Below are experts of layer 3 (counted from 0) of a mixture-of-experts language model. Rows are named router (the router's row for the expert), up (a neuron's input weights, with its number) and show model dimensions 0-255. Each number is 500 + 25 x the weight over its row's rms, rounded and kept within 0 to 999. Numbers have three digits each.
After each expert's rows: "gets" lists some tokens that make up at least twice as much of what it gets as of all text. This comes from a sample of Wikipedia text that the model never trained on. Tokens count by the router's weight.

# expert 198
router:520474466475482482496487532489465487505469478448485513497589491493477514452533440504520496481517492541519529436452508516510517478544498489483569521484493490535511471509513490497495495458532504487487498556494495507494507533519507531501543504488502484490495491490481511496489514503507508514482548526533547495532500480501567531485469522480508506509507498504540510534506538500472501510493526514502494506468479484533518543521506503530470483491478473495500483491533461510482492508470479488536488474508496493493500516504502500512504500481518489501506453519454486528500508518501469528542497540495514529511502506516476504525483471500489482550527520590530484502514527475464512529527515530515498478467470506478527488468516494488537479485508445440475526433475474507506482463458509
up0:530523483538459489515465481582485491518466508488537501512526496472460518472520479504468450543483511481470484516488524497503483486508547513507494522510489499537499509483502525496511494451546493481453510561501506504503510528477519488492531513508518499490551519454519494505495511556484512506477516490487496523507446495532487482466478497529507491528533451478497513478553502527511499481516514438485493525514476475525479477536493506493504493519487496523518563510466517520492511505489475491498492493532455493450511475501500509512477503517498564461519511533496506479487457518486527456509505479507511494513458511479460505502501531538530538494484521523474529512525523484521515497494507543472491455494477598504503514513493478488482519537461501489558510476456479474486493513533495
up1:506478439487491518526508551531497497460509531519511560508501478467513491500557484537477519523494503536550508507480442498514521513486459502513442500493523497465467483480474472483488545483523495483482515505501474497476483522537516465473449529518491520497497512516508491472488464490510499474519504519457471445505480511481499479496516485501452531581510469506495494551535487488504511500478504516515494505470546464555439544500471525502506505546503495506497486502496498514510508489505517523492517506547472497531460537485498510494519456561481534534552504497475483465524535498483484540456486514532495493518492507535545497498506487483541522520488463521493511519513457469526457483497527528484502510491490502472484506475520506490503518476501552511509507510523480469539492513524488
up2:485505495488510519483490468477525464513508533492479458513535486531532517489504525507486505483504507492483524529512503514535472469507506483486487452446500508528489484525474508484477515497552492492532512539485482549475476461529522511473486455485498506490458491497455507513570501495485487495515515512504461474479526454517497480494474536514519528502466486507515480514500453494502547496514472497465510507486512500489532513503470485498482521456485501458498500491493484452459509479479519414500545482457492501514491504486458489559450487492494508510515521469490510526502511525506505484497520511538466488495506484460534549507443481483522510475497425492509521486508565507493546480469444520504487500515500550505466490443493509503534529484528507490479493514525517536514555508486466
gets: "ment", "ure", "al", "ance", "ity", "ation"

# expert 49
router:525473513524498504477444529489467531508514471525479527496480510501572488488510508498482573528489508518481486455488502485477511504550498522476497555483497508513509455503520560520452540462492524441476494531479511493526520520530503507497524494502528520452530534514500492498488516467544477509505472520509506501488498450490465502485504507491486475484521455554473500528476510497482462510491512479485494569488507463486488488494481531505452487494470494545472509512523511523519511582522489502528484484491504495508480475559491475500534487520506486556485484521487487502480483546500507456484523510490492503506466512506517498543515522492474498520497501531459528489520518472428488487541491506508501496489485469470465518528520454488503463481482505480488522488535478505506473487487551
up0:513511499506500477467477487526494511478450477497482485473537512456494531457516518484439469525507487509512500502452509446494509499540492503479499553512492499500450557461507488486454509479515489536450502533519498515459513553501489486518499506513518517469494515483488473486511464510505490503488538512527519469510491542464471558466493516519519484523506449467499478504481465496529462485467480489503476529479473502500509526518466502522456459511463488506533563535471492472496507493504478467495507465522510518455501489498482516552479516537523536478497505522518518485504485482513528455525492484476486548505526530471512510502472553472515527534471511547529518497500515485522505498484539527483515476483498525464511506512459514482521512520492536492476434517512514485480510528531558
up1:487512549501518527495497471515514473516506513486464553536510505444460474498548508508514442513508515515521447482493515489486515513519535494498510521515522513486516499499488467502503537500530511516518492501509492512475460505495480477501491507534574487455514513492503499520476492499529489473521496509503531487502477499480478469488459498492503521529510490497491483517464473490480515532489485473554469512492484545475490491494470535469484454505495501530526439532479508507508484527517518471501476534519442494492449494555542503519519460523514499510536508508508506508525519500474508513520534499416510481474505529504450495522501478500459490501463582520422509521509492482471504470493511478500501470504508508499505535481523500470484497487469596469492478476509481499518491479479531
up2:489500545466477520493456562540517513518523480450520489512495517536529505511547513529519541483441520498473502500525498486538502523468531522494490488527488500506518491519471496528514507498521482486504507513494474483517474484489534478423527468481534476485527497473504540489532508529481418500474526493523497428500481497547500492508523446518576447442528497513482486565472470521485460479530510513487494440489505412510523474495478518515509516492479483512460491510496519480436469493487527464489500494523502486513517512511473497498511489527499488510488518519522478510518497537497505501469497471504486503538479502509511508500494510462458488516457487507505529505532483510523480489482479515468496475496476493531462473527533508499526515501519488500503491510516490504521517482496484
gets: "le", "son", "t", "ed", "on", "ol"

# expert 236
router:498485474504499530438457513423429499518544530515475490454489466507499484469494435503509479500408506487530504448480482535499502480527499512513519542505455471515510498526495508502501511519506449439485477498490508481503521475541478548509511512497516491471505531544477527543505528479490507501529498478497537493498499493476474509507511504478473497517514489537499503483496533485472478512509520509495507553472528495495509487497495536554472497498520488480495439530509494493523530502483503467570464484491506487546487531510489509521535513520500463521486514535511488516496493538483487506502494540493494474526451476527548505500485494505479510518502483524453540501521544499489499510535504520489521455500481478517457461503524492496514495471502478478458521498468491508534459500487494
up0:536513491498481483479529515568484504518460519523491472510553469516467475525538494475455476484461495512539511517548513522561493526507517523522484530494457533510467535500523485514473528558542492522474490533524469517496499480477489468511510454510488493515509487488507499515515490491496524519508547523503490534495510500510478505453488518462491494505537501473484496464544457491468526489542511523505477525518506533529484509491485524495480491507472481521549530513505502466506497471524514528510528508491495456473486527503532499492469507531468547445504478510476521475502468518494539500518461488515491472479563547483506531488463488544490515528513522514517532461503490492502460531472517547517523457497510532484491500501483536551481546503493538508478481541492490496477523494557480
up1:564545512471513532517510521485528492508499537520489528527491513529539456511533489492481466499474499436520526520477506521485491510531516517475481543519559492480480515455488468507492554490519490479496503543508485477469477504472503465475477503545545493473500527529499500504493497489487530462551542510471514507511481493443465509506502510493494540539491492503477485539509446469531502505545534491527487528483498524518473507494489547489509453516510514483522508489467494477512480484506479500439463520527448507502493534499529481525533486522469529490525511494495510495504511474499502458491509452417534481515497498505535467553479495515510446505492493491502507530522503509507502490515502477501478492475520529489507495491538494511481545444511518477480493486472457511520455495538469
up2:517488502496498503502510457514525487511492499497500449478517462528492493502530520519530490502508503515489579475488533502527495496520542491512495454510487504539540497509475503505487481512461525521509542517515504506475502477479537502480513476481513494540471469542485515487505489522529481513481497507512487494480511482499538543471467485515561474481480507489483498579492504489504488511550516531468509563513503526531476494486498522490534515478457476460521540490541524453478503516508535466490497485486497505472516496496488498516476498523550485501525498521517510489447481531502485480568537510514466461547478475495490529471505499540431480486509450483546532487515512552525490461469480499475500474477515516493550511500462482458508505502518516477454509500480542486515543503494454
gets: " be", "ver", " over", " of", "ize", " de"

# expert 235
router:494529484485497519508502542474449552506514473509459485496495443497497529500531506468524518517472485544550524460475531523502544455534487498476518502467467463532511462526560479514467482454540477469500501538507523528477534523548509510505494479484512469525531515528510532516490539493522509477492461516513519475507491488488511518477502516485525518489470498494463516495511555511490512509503489506520498494509557488510494524501459504519480482458502494519450484475492476518484505522492467480521481470517530503543553510496499532531495482514499469547490479532471499494471489502500495488547413507507497483459492478526511542504483522499515488530502442522503527486520484476513520498531461512460545480454493478476530492497508491512492489478470484449534504493481496549500495468471500
up0:498467527482447512501506492523479509528472496528490489532513469540429506509506498491472482511488493508516486504489482482506507534554501496509483512508498524570473526473516505529493483504468507503490503510526517537470470518508546484504496538492520493488536535479514483496487490515493544485512545515495507503528523508510487502457493518497497463507498455496514476472560478481540523547529489487512468494564505504531479524494486521512502472476487485487502548502465535517520471458471484537508498497496480431459492467498512488526503486513515510482468512549483530472563495545497510485485493484507477476470454477483475549493473486528507482525445501513525513514497513529526448473503533546457472492498497557499495485526517496511482508510500497490467472516469494420488511512544539
up1:512511465503463506479472495500547525504498477521501541475464475526508487512582493528546480491501493503505543517498496521495520534543540488531509521501472504491471523482512496479480496496527529499489500498509501521494480504467469447485503481499474482457470485552484495514508471533517497482520506503490555495513488489470543525502487524510475498517522464534517463493512475528501549501498524479535478531484505546486451519494483485482506475532455581466465494538485510495519530519517509487476476495530477526499451498539511497537481480538492511498489514476500496509515523437505463500499527499477481506470449504529515429561491511493500504472522465499465488517515483490458491498472503457502478464510482526482546508550548502471469491485485546483504491490493485516516457517516476
up2:526499497443477476506512453512545461537470511441525511506498492536516525517511514515491491505493554487484520511525560499503500500498491491513497470476483530511512516511451504505471521524540506503484549490488523511487513480504474514477510476538561476518449460510469504514501545524485495516495493471506482474498545517506485506472484498498537471488463452470504522500492452476480539475546528508511451533547477484485473498500457541496524498472477483479471510524502520485479482522521544459514513446512502468501532496467510491482468518528456491527486468482482544506498503516483532526517513522518526499549443509508490513520504479509502517517470470503536519481502511525516506486465477540540479487490516498540506456476482522452502521458491512492473490504496485511561560500498524
gets: "es", "s", "ing", "ed", "|", "ations"

# expert 134
router:508483510506494530493500488457472532501501494486482504465551450505521492481533501474529526528508486497506467469494455512507513478491473535473531565504501466496488477498546500504467504453507448497483513522473510508517509517547509511494510486493512474522489515483485494539500547492503496492529490489487528471508507451487504548470494556470474490507471485517482463507488526516495479488481532539483543493473556518517481516500522521484483507518508489534486471491508514548496516550509468482510521457499481499511495482503515483521504527495522462538520511519473509508446491502444482473531473492433515511482504467538538534465483534489462494510546481513528505480477520459482481467538492506507529500500417491483473484513554480522518451515499480460488512487480483488502450446498505
up0:481530482508522487494503481519490531475454478469524501493522530513452540490543490478466474471489499523503529500476509488553483471494522471505445477503452533530516563505517497511450476497504522493450545478495501490509491464494472536491542494491510528473494512464506500486485503501484521474455536514499485501495496489529492518470484483518532511502465487488493524500524498505467513529503512491493485545514440522490503512478521519506494481504507514479502527499442504470500500500515501498526476507501435519445532536526512486521464514497534505492490494534487528441509516542524490467512466466495488480504439482473515512504461544533505505514518515503546541498515483524516451485512519596517519479510512573515514482490477487511490498506504492464486508511491542467471495513521551
up1:510472491528525536505509518498545491502529518540500537503507511494526462518531490467514477491502475485510539541482501490481499451455437499484484514466510485483444505517495524485463513474532491460505571490510496504466456511531489446436432546534501513484463494521459497481489507506531483447532539527500544524485483502468548489512528529478490478526508536489474493478543473491511478485523505495497493548533510464488472529520466505478537502508508498524497492511460497492549525491535533482456519521513486492480465525516494476501518428557489513506524520506520507502482506447448518501515536452473500479523492501501529480534487505495529499494511512517492506490506465498496500486513495490485475457520461522484523506484511511459491527511504491514520520510483496529531482511484489
up2:474482476481470516448490469495526484489503524468517472515484469539493507462529491508520522523472489507457455498503496483542538519461503524461486511528541527506462497529466470519484541461507478495510537475513470484501539514503483471479518500482524529528483494475470534480530550481490490534485506473483496450497522474475497522499456518485542479488454483548445529539473510464501495497542474547483505501525497465521522477495498494504485512510461457492526555514487492479500503517435510458488495456493530474479500483525535469561480507509452525486516526509477486491506532508495470516490527528522474479540477466513508499476522489483519494497489455507536502472499522463499457470481501521500508492505476521526541472459499485507515492525525529499438512505488479514504538494459506
gets: "ing", "ed", "ning", "other", "ting", "ating"

# expert 111
router:520514487456490509476467515483490471525544514500493543497513491490555496457530451522493535484464468494477510494451473495505521497531490543431532513503515452516544507526514512509423554443503505485451490496472516511512526539519487477532466498517531508451508517508462540517517489493520509526482481529509513459498511457500536526460498523493511518503503472534486522527514509503464489507500518514483518488492519474519487563518495504489475503487476471533498501503472495500490508580524477456506508464490495476524479491529534484514511542496502499494483466513459517495486507511477484525497508548513505526505498511522546501479505507485508495512515501508475483463512565480530520448518506494526492495472460501501508493471497460498544484463475511486429518498524470484532502489489497
up0:520495500526497453463503524497476492508482476496507481514486505501463512495491526497466493488532522464510517513461529542516516502485543535492470555474505517539510486521490455462452481461545464494515534523539481470473506506517510507475506485512527489443578480459515494523501436529490528489517520497484518501523491479487481524489512515508549499455491467428463483469534501533498489512470497483511483491471454524491466505503529501501476529488482520513534532532493504557499477522496481543486506511499499501469530465517529490497472496523500560455477506526484505491517519519509486496499468483518457508488493488504497471511475553556490497523454512518515549507494473484474517480482520566503492468504531551484509494481513518487482488506473482458509511508495504478472548485530502
up1:570491503489485542462517499539528499490511536526468530524541505512471480514512546516507490481531482488516515498515503489496483486498466506465491549490524491459457507478542521486507508501486500469487452503517499493470466477508480490465479519521536470538542499487496502522495488477523518463469543461489488511496527500479483535465472518500486462521524534525506433563490462503471509541484561486512506515462468525482497542484501544526503493484492488486472482504498507491508508510534485477441541529511472479495473537546503490498504459485509528510478525474464484487536498443511458443497536485516476464476498512507491490529502483476516497509502549458492521476546508526490485477517500487466482499476478484493484522539539467489479505499447515475510472525501453477504494481504507
up2:478497491471499512473488495481540470493491504510529458481508504540465508516526471485500514507483508522485498541529517445522517491477524524502547529525522473550489499505513506507465496479563486513500554523489492489496514445516525502504504504464505540546481497463499531511486509422492451496495510485506551454470537480526536559500469503504522488487446503517473474550493498521543479480503481494491528481542510511531497465500489487511561507480478532493499490483519494466495501565489514475492503533470508483461457509500494473502458518494490473532521507462501541514444532495517502509490521494511462546490490486506491537469489502453559490500497478493508512449516501484503493476478509535539516480506492493511510462471494477513506524504465486500458515515533515542497492453477492
gets: "man", "en", "er", "son", "ch", "d"

# expert 78
router:521474496500504554461497530488451486511502484480492518468539527487525490508508464485506509495473510523504475494477424514489526506532502519492533552521474477494506519506536522497502530463488459490489509529472466501504530539511529510509509506496512448486527528483501490505491573459500460489531469509493540495508464506511527506470522501467504457451517478497437458516497545491508477488485522462507494497488542497490494512464492518487502511478520501532450487468510507538505522541525470489511505465499483458528521474515472488492524507521505457516503482520482499494457460486470457458544482499476526505464474493485487524535484531487489531508532525507458522499501520478445505518509498534498510504482457440496497481511538456496520483491506439514472483484508475550531492458504507
up0:534529501489473479498526520531459529543470499528504522525526510480486506516523495484445455514424505493509528520488539484533517549485528490498478517532512476529484543491519483489503531446485521490473490510497457534487506508485531460512534507496524494491515493461490484496509469502501500501497522503483504521526496545509514513481514520517521456497505422456467476520531502537476506494532504463526474502475495506491513530490518504490538471512496504506515531494450544477492497504510490483502499501508494486472518488539494492535497484514558473486481500565509546494513494515471524494515524476483486530484464524468490546473454513531483509588484525508511545475483513486497486516443539567476467486463486503514514521487493481489504526521506501507504498486472512462499543537516540
up1:515482488516512535492475524520538472499509498520496502508526510518555467515530507519549482503469504491523514517467505554529517541455484494456488538497516498504495513488484481500569550483496479461492499533504482493469474499508522457470507557506518504506520535504486464514454514496469460495513528479480565511479451502513474510503511462485488475503521471525542499519493456503543534535465522446528461557500468479498477515511483523516501452544474489493472471504513513461504482514501485513470472517496483547457508486589477482525507476557497513514523495508496463472501485472517526484510529461476472488485513481501505487510454522503531455487532510513488531481508524507457446512522505491518485482511488499496539521489513486513511498508500511511478502491493489490516495515447480
up2:510482549479458491477496532473527508526531510484501454514487505531529486516519555501537486524544500491472516514527526520525500521497525496470524502478539502519475494517458504507504542494493522505535524471480476527477491484515475551466490497509524502481522508525481511496531535521515510512544461456521502521455519507501508521478510489520561438439490504538512489535492492482528536446538477490487457509482509492536502476507478510535540502458486492484510500492497455442502470496491473509465528480532486507496477495531471453510485521530481477466533476500496455487496502487444516538517535485501492499511458484460498522541482468488492485502521452488489493512481525516461503472414481530480523479492512515527508503522480477521547508476489488493478503545492492499523479512482471
gets: "ing", "at", "s", "ting", "ot", "end"

# expert 18
router:496494504480491509497490519481479483517506488470456503480481484480487549444521489462494511491507483487477481499507506516517525428503490510490497476471470510508568459515537523540485490516529484482513472533495494495527527502542539479469500460514538524493511521525459519506520492524490477509497523509513520474540506479483468527467456525478489527428495512514474503518513476552476477498485545430489506472465521472493461509524507506539473554489486502536495498481493494501494504505485510434537507514444513465518510517513497463521543500532510482495491510522487518517494504533482491510523485554486502536490475522525506524426449523506479508512514464517509500473511523487534494492533502537479568484497500470502468545510509482515509478472486480475461482482535515482498490476471531
up0:511493535471476485492496514521473513511479527483465472507486486509502516522541485484490479458499458508477474514506519497560486536557513561513502481492460498517473466471475518498503490473482511495489477547527504487481488504537493486487517519523475488481519466469519520490520503520493486477478496526529477547509474480525494528474530521478519484449495493504495517458560473484485530520510531476485507475503478552492493509489510496514501524515483504488504534461479512468455482487531500508508515500508437495454525480492504507559464546502523497492498483501483496494449484561518486461469530501562479482501486484493495533521456514573498471526478508501543451486517493503535510518505486541450490468469511575498515487524530510496508531519515508454478502515487535528478518502534472
up1:500463491513489505507476547536516472482482490554483516497498469509512473494547511469511519483493494480549488522468507484517473529494452456465497552528506467509491516515527470474428486479523517486459522479473494509490468461470449470508499514522507524507474499554499482513479481473516500513503539505519499501495480514471536495513483520512515508513500534532469457562489519522531491501526500473473465520497500510469524506511522497497496468498444512515448463516483503474549531481533470484444502515497511493518497545534502494481528440543490531514513488485473511506537502444474519471502502458449500484470466511491493486540485494511511461508527497497536522488496465489455475486488496515521486483525499499494533537515516484492518509517486480489475444492463457477465490511542540
up2:482489542501457504499484499516532500521557522484503495485497513534520539528481552523507518502481521490533487545546521497470490530506493521548486489509494481552492504520467539527479548475507435523480493507494489506477490471509485523485485491507552520551477420505464555461530492474532483522508492470485483484476478467519476480451481495522500529470499512497474505510495517483532526504556485524464480485528488484492485490474491515509485483416478492517502530489486468493531466500513518498517558471517510515472525495508479473481446540503490496507496483485491486501523514493470519487509484507529493506524490488502447543539488444507506504509521458496509519521501530502525431503472479504487500468487469508516492486504491523512502515470485516537485532492492524516520548445495474
gets: "j", "i", "l", "ong", "g", "v"

# expert 24
router:530498500504464492486503486484477485532513470490494507486502493501469521461468490450544537507490493499530495504484469526498512433506466513465483493493469502486527492503534521511487487511478457488499500507482515522501492491513525493475493496485523512464525515498486466513454570515515470530534489493508498531520470495460452498486499496440459526429521506541498496504500494537500486504454469478508512459479485483514473543545517553490488528476481461525435481457522523493513472536505465480512479485467491478519495486512480500548517516515518477502499484520500508502471517489508483493558450541475497508519476482502512532509427538540486532520496507471496484480492507449469503489526473544472534467501503469442493481465515477529519477498479459480505484497504465477521484495463508
up0:552490437489482506495500516569461527504470466532464468505519467499488515520535540511493466487491479506534496525498499509536499510557490492478507517511482507503459524489517481527529495518512523499481486519504504532491472528508461464504539492476481513507532492492515472488517496489488505529444555544493510509524478498500511543492493530533499473523473475487504479501496478514490504497508510501467491464493464512512473494510533524461489518487499506507513517513496536450454493546527508513505490504489474481449497507504520512590470490524535517478502459512446514502488511531518523501480514494479494510523474517512477579525477520551542487523467435541519569475492502504505496482505535536499486468500483535502472460477503507516458523513478506479489478494513503473480542488538482
up1:516524495503525526520485540513533484519503483572500494490492497536509461508563536493541482469488497509477504507476450540519507516477482513494490474478501495515492528539514501463477527476516501487478525506502463469484452534482495464475481528512525480475519519514494456511501484517505493457522569537431548494493446469489540507537503513501513502500503561530501454493505488491485528464488527510535480496520500480484476494517474547477502475557483554481487462489498466483552525520527500471512500512495493517480464507567460491510521470523508516527541517496503483498514485462489521458475507472457519497527495499457498501542527543527512487495527492449501506520501517499490478533516528483477456461510509466492507488480507502488495507497488541491505497526466476498500461519513513
up2:500464464463522469503470489496517502530520511487489495526530487533514524476504512499555493507513508487518536515499472482511545506501563525497457468542458488504518520503474494501532526518539474517520507518479513517505514501508491483447503464489578511546522469536477439468488522477465465531493453467524508521496488524484457548505511471505533524470501463515507509545527473497503507506538500496490489480510518504510465496479482496483526502463473481476486525511504519483479469473512532468474500475449523505507500505517517433526451518500468494507494512487478493497479486508490486496497549472518449477531503512510493463499521488553520501500465463485517542490464535528507498483443535536487504473523493478522528470484492497484547466452531504522470490485492510524533522538499478
gets: "i", "ish", "ka", "ji", "an", " Pi"

# expert 54
router:484513506477488527503474472468437467509506491455500524469547459495518513488517457517510513504478479553490500444466498500469506495508507479474534562501492470516506475503550513543491486469550482484504492574481440495540526480501523538489539500487527492455504504501496504502484511521522506500500502469505512536520507471475507507474501531492484516450475480513506469497499539527476464497487531504492512520482548483503482518477440511498461551498466497511472456499508468524485499564475446491491473446523483518513504494566501484506517520485517480516515467511478498543460503499500508478510501534458505525473507465513540507534517522492493490518518484516477499501481527496463506541507512520521517509499477514508517451491507502516507485500451462466458531482486463512500484480483526
up0:526519442498471483505466547497455490492467457448487491546548503507503493498540482509483471492485479500505516496526469503543484550505507487477484511513490526531456505513515495502536516484552494505517505539507505481525536499532476469489519496476489482488536504524507492541503442510505504490517524511509501546506493508532448521480511529495506481496507479489496521458515480516471517528488482499481484525502494516530502467501472521484471509516465510489473517510477510442454505484542510523527495553483463496475492527534506497505483492547494536514504519517484572538516489524515519470472494546500463481504492483490530478516488508522526529552501507515532574495486522503534480496456510571500494451496493533459521480470499509496472517493534511429518508507493530478489509514553508
up1:533566500499518515510465524496509470532482533499499540499478506497475454483530493529503504455473492473494508510496453508492467539483472504482538548546513521532452490527502442504506526493525498477498496528537496488507469497509480449513477537520496510480479471523524515522498468496511485517488557500479522496519469500468535501516492518487526527488517497517485477531509482543507491531455538510482448551522489492508506488496482499494502467509413478526508489506502465536537536472494497470422491514496473499484490502506477498505529454498503485507503524526516483511500551458496494484474506475480548500461517514524490490529534560519489491507442535542487528494481517495472463480528516477483508477496525521470523515501490511439487516496485496503456452491522494482503490529509480
up2:477498490512482506518464504523519505500508507499509452490518486528487548501514521519510472511474506514469481521528497502532518482459495505526485481525509514537513508484484537539489514472523476510519497506467484492488522451505507512476523498512536494536492486458462531508523498478505480508477498520505474465472500469494468511474490505517567503453489472462455476557506480527508496488588547494512513474536500510505469514495517492525456536433468508517522554523503482469490485504508495434444519517508522485480488524565510456493463463497495520515522520519506498475528490481500502471494520526496468480543484478504523559501493526495442488488464466481556536497512544533496477504459486523502534526522488508521489541496500503498505499524520524520497465503511500470516540454486522
gets: "ing", "ation", "ction", "tion", "ion", "ition"

# expert 177
router:498493488522497539489496505487458508515488481494464470477511499507536490488523478474517513512501485493537490482483460516485509502536491539445485535493507452515510533461556509549464498477489443481509443521483493484525520484522520527477544493467523466476526489494504507506444548482514492488532511469505525456494437506453491508483497504475473505460520505502512486496490505511480462494496512497515501506464510515509512511535433541516487469496486511560486490473526492506512495516522460519502506484527480486507495494518495491509519540502509473490531488503495532519444504498450460475542477496439507512468501467546508500507477535497443537512509481531496526471486539459456483458491482519471507481457483490477485454490556500530500498479512429479508512482513502473496484491488525
up0:503503505501493450485521485512462496530486520515470505498507497484489504476502507505469468515472519509535476511469489476525507529542536493496457526517472467528504509499511482505471480465526505474505456480483491497468525511519499521503527495484498501500541512461507533521502481516491563539485551523497490519508476506508535553479519535514493502512507474463491513465500492553491509494500487441506502477510509501507475524501505475529503546513491497500497527514387557489475490469504504526545515466520480486489505497527523488559458488503534528452488480553469491445520499514479518462509492502521467494504484476503464521475478493564534499543487472518530547504494529512497488504470552559480483504499458523506486502483486474498471494488519534479479479491483494462454538521520501
up1:517499499502490540477466505508548517546491490554484543529466487491517478516547534503511505515494490494501539496528466508470503563511475529471460532494492485552469491459502465494502515497504490470502510516510481482478473476486502466509503495483480531447490494503468464489441483534529473448476533492501594550512467497529520501494512500500541510560536554495516486494512473504477507554493512495468478531516492490465491508519500502521488469518494504507493525510490517489553502490517516474497488519515482487499435503518491468474546460534519507518530492453533529512537533496498513502477547440477514490482502535499495479512486506534470533503508514458507509508509476502513516490552492460474478481472496523485548531491519481498495514475484536507479499536489520496499514517509503
up2:504512483452471501544505485522555490469518519471516481488539471506464528548530522524508496514490505525464518526534491549556515502523523499498455491503502493510521494485472498517481513464531485499522540521483521515509498496493504512482514499514523541537531465461455511495509559498470455526501487488535481505473511515503469480469449518500532493497467485493498504500505494519487519482565506460523512500514495470489512478475467540495512480455476518522498526507542498435499496511494545471483526482462520474489509478518520469511435526507489485500550523530500484524466487514492508506549513472565490505534451446513521484486495470517512480484489460500464497512506514490516470456499497536445512510494480477520483520511522525501525476499494450535526521517486515510540473471537499
gets: "ing", "k", "p", "ning", "ame", "king"

# expert 135
router:502516528477482474501505504499502522517506467497473522476483449493485504491517479467523524499482469565501510445494528552503545516514487508495559470459482497513531471508548564481493508501489512480493503545506513513498483500510491495494485497513502470480521520512474513493506528522506525484500504495530526453487465458489572527450508526491511571511516480531488489526509519539474496540467557492501481509481524461530490515522509502535464508487493456483505488515533489520497500501490494504546482460514469471512478497484516485517519480517526495527472498543477527526448434526498451503498526499477542524503463486516566534517508496547488490537548502507449483498515518461502504499531502529508520479461481496509539506495517512476545499500512510460505520508532469510513491485470516
up0:537499521481476503510497489531466458479456516516517536493463517489464540532523498442491476526490493494523486490494515519499521529501545512521513534523516500540466480416512523494446517457500501465493486531555491473508505536527529457517488487506533482466553466511509521458508502502524507485499497521484474505523465507535463504495454501509514505492482478450475490445520481505502477504527532486468505466513468514513472526535548526494487532515495509514517516537469531518467484493492503516507533499496507494484509449531508543536500474543482519456512536516494500528482537555506511496460497511502464477503480486531456535532512502515521522521483510474489535488530517488517506511439548512503519468492510530482459506509533502529473501532534482486491485463487513500493528521523510
up1:530493501499529474487479537490521499465505476516508470490541498507511447481512510497499500538477524526536550463512436512502474507480551465472495496524510511501505511500468471532541523485476549520483490497502481491454477493527507502475516530492537495494541506488492497507457508462487465455469542488417490517557480480533536511453496524514482508526536486526495493506491457524500544536484511464470481555496491509462431510522470494495473482518485522503492493520527495516564507462518527509488528543513476481501481532510510493478560461538552539504523501523500484485509465485445507488492494491476525493477523515496515448554516509481500503495505485518489521510506491527489456495516450510508474472519489530491534528486498478471502505481504518498495481516481479475496485500496483
up2:458518444478445446519501484539497509526487479511544433446514503494515508496529489510514494504517492491499469509490494504528537493470515480495485451468495510540484507517515544509483536495532495479495491486464542480489514507500510469453501478522508530531494465476463495459515498526527441530530492523510523432506509500504535511466516530498532500517487496504492468536526505489526554460557498540493490461528480512512503512497498504541507523463479488480475542520448515461502528548549502471516507478510480473444518482527484484513491484508496492493497486499502496502507498508488500532525534575502486481526470496493511517505498491499480520518466437472470495502494512496475482515473499575536500477541475520499509518490491492465534478500519495483508502506486532496534543480506504
gets: "e", "te", "ment", "ion", "ation", "ed"

# expert 176
router:503488482481485517451461504500495497510502500459471510478509468506536501487505502495527518506484493497525519516494489517480526456518503498496522493430488510511518500558511489500474512461505465478494501545482476511491520578498492540490471486468501476480474517498479491516492561512515509527513495496506522460497488479509522484464504468467485527508479499520475497512487496454497511512467496532521524541411523504544448533500507511513469532474511459508501491486514460491538544502536497455558492480460471491517515493508495493535522512513522489518468528547460511515492487498473480533515479520481515482495432483518526501519423519518462533544548492490488496459493505486508499490507459511479496469483480461505523508530507496516526498490479468469490522486551480499509488442452502
up0:548494507485517479474496502551466478544498525512486511478502504503520476462535505531470501488474519510477513501505516531532510489497506520500475476500505474505481517494485488469517512444505469460479493535543458495452556531474525471492497563538485497482523487464502471490478499527490517491534520505514503517546474493520495543469518540542515504510474472427510485504534494503484485503525488487496513526528511470516493545495469505493510488503482539512498534511487526483449523486508519533546506464495463477534503449495512514525498506501500504468505495532509511489545504531524521464484506524491493533518478501504494485539493498514514496562445494502519557513500489506461525538439481574474491472483498530510500468479542506502494523492468499491489547476458500463442523506515525
up1:521519468522516533476497551473504515493515523493495521520502522511487482472555514563498520515514490516491496507477451508499490554496473516515425534494560482503472511514503475462498539483477521507437547514472497487480471479497477490455509487541519514479505477509506501475493487467473470454507533522468554454480470493495514461485489492483525534530468507512499477538527459487473513492485531467499491483465521499492464482497456495493490438531486543475466477516504495487547521521491472480463486520509493477437480512530466547492519465548519507466542512512490518437506483518490527487534544504477498505498501510502522510547479508508489484468509500525514513458467461506455487492490499481500509481507481550526505514506503485483517485491493529500497492501491496521545477501530494
up2:506530504450496495503516498476539499529481547466516466478487492550515506483530498516548493517491513501483500533549480511539491519478523471494504503529514522529488530481501500522507521500533493503494523495481502492485496493467517492469500494508546480568509504493504509456513559521484506546494500474476505497489548420511490498462481474513546481446437492489487499534538533496502516508523491522471509521532505448470511497505515498514512508463474503478508497462495531490481507506476503445461512470473471511469548521536491458500456475485478514553541528455490498470489482494528505542530552510521483488526474465494507478505496458506490503493493480476505502518486531485507501478471523495489512465452528497494490497476559517454532504542519507471478482480524521506543520456480520
gets: "'", " \"", "’", "-", "\"", " se"